Below are experts of layer 3 (counted from 0) of a mixture-of-experts language model. Rows are named router (the router's row for the expert), up (a neuron's input weights, with its number), down (a neuron's output weights, with its number) and show model dimensions 0-223. Each number is 500 + 40 x the weight over its row's rms, rounded and kept within 0 to 999. Numbers have three digits each.
After each expert's rows: a language model's description of what the expert responds to; "comes after" lists some tokens at least twice as common just before its tokens as in all text. This comes from a sample of Wikipedia text that the model never trained on. Tokens count by the router's weight.

# expert 16
router:556492481498476472525529533477473510602522415460547535374488536505566491499540536497470532559490459555520536482482459516615522533383507566495539495483459491482506448479490502557514548519447482478512489489457491473501429491507505486505527587531489466479500517477510555529531484526476436509595435584534551559435493584507508456576472533536575458518576481496483469486574542432514468544470476513461450530507504526479554510514559502542480464473546521454542435496470467471533499505488502469442493515469506485500542516526483536514448440517525505416436457484492544499467582507526527503497480572512570431494425447508488495496513494576558522482516447527465549474515516473486468425505
up0:456448454447480601465471557489462465510525519486570572477422487478545501446509564478501527466470543437502483482452500525461576512474490440487486497498525464529515456482556494489520537560472495496500576528522481508613406491468522421538487548480496499491486454484500489496521453486512479516524590489444437549500484571517538432587483533500478566518594408491498487569535526488476491464436475472514480509543508471526568452482498513387454474521499479444511546468499518471522469509526498489467498476449514484527522533544511581576490496531569487597475462423509518528544525474530512485477507523520424466460542556472504470439497563486490499527543439462496532480439443485509479565570
down0:553493529484480464520534501479424442530529499486436526437450414520485594484550432556443511492571482469495550462535523535529547567458441602514502568540556551519488539485413474535507568458495501494513445438408565496472554509518530486496478525508487406501450484504532551508467538486505487525490398558516536536452446512557518503466495502533529474432492480575534495453478510516503543490516521439501461469509536519503423492575495463525528494462508486520459564569440498462503532486504467488491532483534401493505482477511503519499486526461444546458470433587569468511431458516494506523441519484482570510491458485441511530512474531523494537438514501510511550520511594524460548423514
It responds to: Commas, en dashes and colons separating numbers, names or items in citations, tables and lists, e.g. Aldridge, Rebecca; 9,10,10; 5:26.
comes after: "3", "1", "4", "6", "2", "5"

# expert 8
router:490499469529578523562498496459515530558553477409475513525551539520519372430520441555499502469553476514447529457488523491454486478516460507454440450562442534521483509480497532532544492500475487489495550475554521477506448511502440539468541513489532433532441507571495515466569501456551526455514484463553497496392543491517465483507510560505552476512509531505478490477526498519507476480497491413433534528628520523520492621479466504476473579513485443568502433538441458479440488473480545492509511577484500505444470517492468514504420557539496491491499459461531479481493454519455513607478456440583467451543496481525533475504538412465551498555514541534465479521487536516466469551539
up0:490574510576449427501432489460499543505518505505521484474514497573556524467400454473529480490604512466466501507494531556528510431461509511515473475464476494504453479557525463532512477534445467467424444514463473496544453511460511444499468479498455486486462511450477499435460555460589493497529524537511519580506503536503482533479582556474449555487508450455466526499423460449538525529523569517552527483500490481557510549434548452530440497509481428450523435509497475497494470507507543538434548489501485456540480510548617509466526509518487515523474533441518609488459480444473503440454443538515507521520533553492499436514560549510538538536533549543643478467510462520457540484520
down0:514597506515488530453445547469475516483523496467511544484480442536535512478438375460523493472510461465503504583472475422522533496518513536439488502496484477564542476528538541495491433504414545483502523452440483515543512504501521494480475518512565467587581452476453608506510488557483492513525508493507468504504479545535392413483495484546516564522484475431461446485493508441504555525518504541515489521491512520547432472460536500497451598475492567490493498490547478452601535455410453473516541456461474524527478512422539490566498469513568472448554427574495514534566487469495499559498540463530507555503466470517486492550511544477494571534554478494540398492476469468508506494504
It responds to: Hyphen bullets starting infobox or list lines after a line break, such as "- College:" and "- Occupation:"; also words like fire, light, Battle.
comes after: "\n", ")\n", ";\n", ");\n", "})\n", " VF"

# expert 13
router:472583530491498530577613460412530523468549526480488477502498505560551445557467526546491545430553451517547513529501503520520455516534429467457518448561448441536487484460510517465554488454516498560498487509507545519497504505455472529562458454480396486491412515503525436478447468528444495481568505512527543474516453528485513474505502538482462481515528453508523528519509475478511553511515471479524567483458536596439476437502519573476484476587483500579543526413568447493513477474424552474484492475505532510442533529524507423530444516495521563558504491594479451433490539449504504439457555544470437447540497567542470505512525487408508483479485457441498463504527505495491551503513
up0:601464473482535516521449520503518514562471565521511479434461452490537510497520527506552550512480454512502435468554545513503444539545452526428485466485446512570490453535508513475570374437496571483467492454519533491453520495524580526524504478482524470505502497489503485530550420554487491476522441546497461539498489568503446479561486498549435513487544508502509463489477435521454506559471583493571496524523472502519491511461471487499489510550471518468502459518505434518529574406503603512457503459458526458534410529507523422557496566549509509530583603509544378491577454532471494499502508561451519501503492489464423488458463511523462534462449466528521490477476520488471459471526
down0:503574549514419484467538518552503508496493480467437469501455443559442521467564481509477523477472538474544589587482471496554550475463523488506471542506573554475553509453456422512451490495427471476482500523473553504530478511583469480518484494546489547564491442438426523549450505507439501531500477459479551453512511537514514523484604490418474535556472451470489498459496450509543506477502423502546496489489460471518479470506515512424517513505591455491467517538552517533499486515523435526451481578499498589461483592542566478502535480427590488481518468527450524532495532426463520532428455467482471491475486448501440538600550507511484538546471479483439533510465519531468561541532
It responds to: Conjunctions and relative pronouns joining list items or clauses, mostly and, also or, which, but, who, e.g. "1960 or 1961".
comes after: ",", " well", ")", "\"", "),", "s"

# expert 36
router:485495461504525526535536482468556535545467452458458473537524497546499483420502454532507512470477551553495508542520551457468488503474486529427501495473477466609491463487531433570564571435468530558492458569524511515467565534499487448496522560499587473464476462503481583519494519449511495495533495568474447513458443523508501445510554541586528519581517499466440509508545523554506452605457511492505492491503519504567465470564508442457492524547430511544521483532452438568467543474545448507446506562477475500464502427504443500514545531504496485521521561542501459518535492464417484519483511479466557401520490556533532497523459545548421489501442512565492375461516479463482468525492
up0:503460443534513538518532528491551475481540548514491449503455626541520482500583369434507470532530501518494421562486459535458533425456434502485506560543455425547543475548453507543441518578501502483497449483435515528486506497510555466581483480461533473492533486503535529541452439555466517592460461554532487537465489508532545479530508533465469546501483552468534438509509451491494481500491599518549535477493517443568469544471492520536496488536498485482539488499497491465526521482439527433466484509453518542438505527487485523523497416540500520540468506495552543470511477571513448453487577408467514474478488452547447498444523531440464507508493504506559458520586422547448499467457
down0:513544502448513500514485530458518456484492548451463468463498523564515466530510533489507505523508498542518532473483396521529498507563481436528423584562505517421474489495426551513530542535413495431504544480468537524461484465447525530462574528531465512455516466479476503479532520501470538504566487492517392448519483481533476513556532485546504555559539510495397500537498531521514497506479575444477551533463402561493489513528565533500564533480471509473459554550510522516543496557455511433471547504441488451541510444478543467576509457576434518479521522560488452528436511522462523566530464460553512433497474458450519486525497560498506388436486517491526475398481538550483515500439
It responds to: Digits inside codes, scores, coordinates, times and reference numbers in tables and lists, e.g. UTC+4:30, 7–6^(7–4), #73001.
comes after: " (", "1", "°", ",", ":", "′"

# expert 60
router:461504534525439474522430489471546520483537577510507505435530484504575420504573561433490437508499449533499530471517488514500457458461514525454559462590585518496532457531489517428535550488475551499496440510534426514543416533437533507522550463488512534552538500477534495474510508506423501552437536470440536467507492494461538531538470485378487447490488552621460515594510493500544489435478458469497520479530551544510505457591531479489521479542470473565537476462478492528491512524516539526463491508513511510551541489448445493461533513503446519483468551522529531508469499472536460430505518409522499526583523524533489410417498480517518542449484510429552495483536441452516463490529
up0:484488492566569507501503427488486554540565510499523522545527601465518456504487539473476424514396494451490441567492496502500530480494523462477422545513533478506567499577497503364504528526506576515498459522460499485451509575483526471505503491506527536515538573486477497499536464476518572466496515549489531455496472488555522510480502449432448497493515480536483519504547537479581535473463479500550541484409505460510508483529444482427503505539469497485516505525431515526447524510561488481488426522506551517451539527490529475552433365488473569502462516508510483469523461509432534538486468437571533491451458516556508397493456478468540556541524500518490513532489541503585514406432
down0:489543503430436432510527563494499505521481557556505498549496514521517471450519487534502529424626491572515474507515495536515455464461469551472536512447493470455471437498508457597503488456523399531392497457543529437489419431495494503492504547532554460467479518473541520618483517515461457505475499490552525544540509492450499463497520541475495530508472553510507482513403500524466473560576515511422512492477531547479511426469560469480454482494457457442489473499499540534570468582480437493494563578474544455494521474497520444527493571531517448471478557561518527529418535567594480483510478526570574508467505496490512491446516486503517509435498546486514514517487472461488473464515
It responds to: The word the and possessive determiners its, their, our before nouns, often after of, in or to, e.g. population of the village.
comes after: " of", " in", " to", ".", " on", " from"

# expert 9
router:410467506498519440524528500503502476586551509453528523498486520528525531471515576438500505504510445465537479517518536488566453431522510500416501539564494503483577514471513569477486477479502568515509453506481530497502513549448501455587566451485517477507469462554560498537525500515422566577543526520440544509447517512461501553476522484455449479560500547496429546449456507515529514531457497489459556580411485499432516444550485586430471546509439511492466424473526474480472539499516520503543536489520473620494475504464481524529440522488515465442479539428484497453530486486464530565460477504486521467475424481512539497492463475572490485460422499567534486547469483402415539523513
up0:464500515500430453481494474526496469474539505490531482524534560535550452505533551459470465539446509558462610536507525505502464554482453464499481491540469549527533458462440496476495465543505449478551512464572575603494494524500502416478488485540472519528501480482487474462521514540506546473539457497494459507419484524475533444470494464483540483551520519493502491547638488459552572452483496546550497453485491509480522424531516495426503459555487506457485519456574420546489419493500449499506471547512541492577550468497547519478426500431518498465514569474427557477498542607497554418510512500401564536468531509432546481456502524506557439479528478459501535490473464464549551495482
down0:445448494471486528523522487543511512450467449500542478556444620450519538484468488559525599505469468518532509528483492464539512494556433575514471485532494460508495471545533477499503496469519441513537487500498445461461517449505495501580476522546477455522361574510556416550470501465524529543443564566495478514505470522487486536570454499503499526516509437516511497491496584485478529496583402473535485559526494457461444543534535476451480550504475453433462492467483492437472496466450490549471439542483449468483482556575408537524522492463531520492565459495557564540515461531501504595539499488456510447544450524558505500502473534486450573512450475506515551441485468525478533462537
It responds to: Single digits starting or inside numbers, mostly in tables, scores, coordinates and statistics, e.g. 1, 2, 0, plus Pts and Apps headers.
comes after: " ", " +", " −", " ±", " (−", "}_{"

# expert 22
router:537471521529535535570485535521467547527510495510462498521532567460534508480439434482519560467436468499485549462496504482426458567478447486432463540468411547489486490447514439514545480452471454462511549504539569447491554540489413520476523539498519422528415531495481530525607532436477483480481465497569473535429525503498479517486527544528516492569508549492440531483523543485498450558480474546465540456590463518472438538539447539525457557542452546526480414515498497485456454483554449453500538555472517464493501465476470487508442563501555569465474563453482484495543532538429502599515499538449420466548414470497508457521542447518463466541506505514493476512495431518502482528499
up0:514486502495451484502481502516455528493534533551517491415495501532490401510469486449486536475474500528461573520521528494501499511457499475572535491539514483500558484467488509495420462528481519462435485476473501460534477440545561519493474475546501475529575500487468410446556547589478522521518507551461434440486473520556481483508466559444474553504538440495545452524561550518440583477487521499527477527506575475584473474528550474593483452478491493545484396494462490562501528467523508529391522512498480487526510591544518465507518465501477526518546458491568511484527530467569526439444583522508466524513504440469494467507427493561551569427517545524543481415447516473500503526393
down0:503547486517500563462569457514481539478460455476509522546563514478547404543490487522516557532500444481476565468515446449481514545496470545518522556434461385485477444624514547495502525534579541448518464468486509421464510472464483516478470460498455535535542562492495476439520462513461501507463507505561554537461543480502516511595479510507483493530482447469487522441610530431517534595478501438468559523500578435515455499534518506549542451483406547519456503552516491496484557478499512512512504444504466489471478483530513519545516523552431541446506512535547465447508492520603517506515476514415480519533487524452488432423481456457506550528472518471420525488523479472501451535500
It responds to: Bullet points in population and area infoboxes (• Total, • Water), plus place-name words and digits, e.g. New, River, District, Township.
comes after: " ", "|", "-", "–", "2", " The"

# expert 28
router:509375488480588513562499520558504502554502445530484531509506570499465468516463613531501553553497506539478527553494485508539428510514485457438474494494511497492475438531507447526503494559486477476528506492496526488555516522448550480526492488507522392539455502525555504525515492486477546462575487526532398554473537492549471437498499530467499461573480478504455468466516562481441540435492402479426500518504475494504420439524468488480474627511485493557516436545537450555497493469547551523533487533503477521511502511484438534568465483521509552468416557499538542440557488492495509523478472446491479541484507551504491548537519404473497493491488503611443497512547419455515505504550
up0:472509524440451534425412474510515499525509489534505537478440530466456580491408547530471546504521563539579487518523499496509479453459499465521465519431557490501486474484488550543494503634483440475507531523457424503560511492549448535466496493497513485496503492558513562489521548523485529443489540474553383517582534493504499537463534435512503398555505520486466500474454483467535475490483537500461500547530428512517519482524537481479521544464523519556545501522501484522465525552480504481582562514522499583448465539563419562431490442534518496478511521510504544556490437411563442532488465476561498486482486518493470495438500457519448461400415487504493481486482547428517537456503
down0:491542456535541479570537484517581523447527444510459430480510495475522476500544525459507476500498468474457491458523473492471549448482471617559496520578435485483496503526545534498469499482538544529472520479485480540437413494439454570525528458484505534454493484472467510511530513534500515466538515520534538475538565457550509489520489489543538488457483539427523461524497492470563556523515521510537491483452527407481480500525518533459472469488496561509489444501488560515620446497514489515450533484449443482427471540552520424450536542389510452607534492484591485470487534482438446535496536514492532471538562545404498475525509582532509485543491546494498476503458526457457391431532
It responds to: Past participles and verbs after a form of be or a subject in biographies and histories, e.g. was born, was located, began, emigrated, left.
comes after: " was", " were", " is", " be", " been", " are"

# expert 46
router:463518504472553506591514541523456552513521467488491569435480527496464572494469499523508547463509522538471540445519529568530520532428407535466521500549514462560596455551523472451579481511504516553439483513499527542558464487439489525498486494473442466520490461524511449509534472537464490523490479444488551468506501508540455486495466523547496433532511473489547434489519421462487490482585422495500527436539501528519456547452433542571479546471434515578482485524572487513492547597496495496462506545507468477455526459429509521406481489509539621488526477589471471565484557502507450564443484529549489483501531545500455521515435431520507486462501509522493457458523541473534525466417
up0:406533442489472543524506489495461536474493503501514520440457542565425520496483531546527525507537539499496503439522545514604499443502462476507400532582524425569458478497456426523533508466488462486467508517495482552520449534488522547476476494590479529543527488532444399489474518512516504497487534481517523521519528500532466578529484471552529518572521515537544500488536437398508493494545455410550487433450484529559503492519451511495537512452526523466501519518600497529538463510519436589463547545567432466475565552487506514397490476550503543530489498502554475534503545513464486505467485506496472453456522404456467532398536470480531507503539542477515435457565537496489480507466
down0:468499422564570492531476513531541481512571535459505533528472502519494473535541503473502518529482513491494531564480488482452519565478602428465556436435553573492434514529538581521480507426473527459517438538530470485466541455514433533549537509473525508512428511481536473515543537502515524533547423596488462522474487481448520493532523488496457508474467577582510493499434450542476506526485557461503507548481486462497461583493505521545434438485454555447470445547489488530438489472507471470585480513458526471535491535455436461579453568528467462493488455514466552537456552562501523483527443481452491512493461552463392482468390525481469558537541505539458522492451520505513499469511
It responds to: Common nouns for groups or works after the, a or this, e.g. the film, the team, the family, the album, series.
comes after: " the", " a", " The", "The", " this", " his"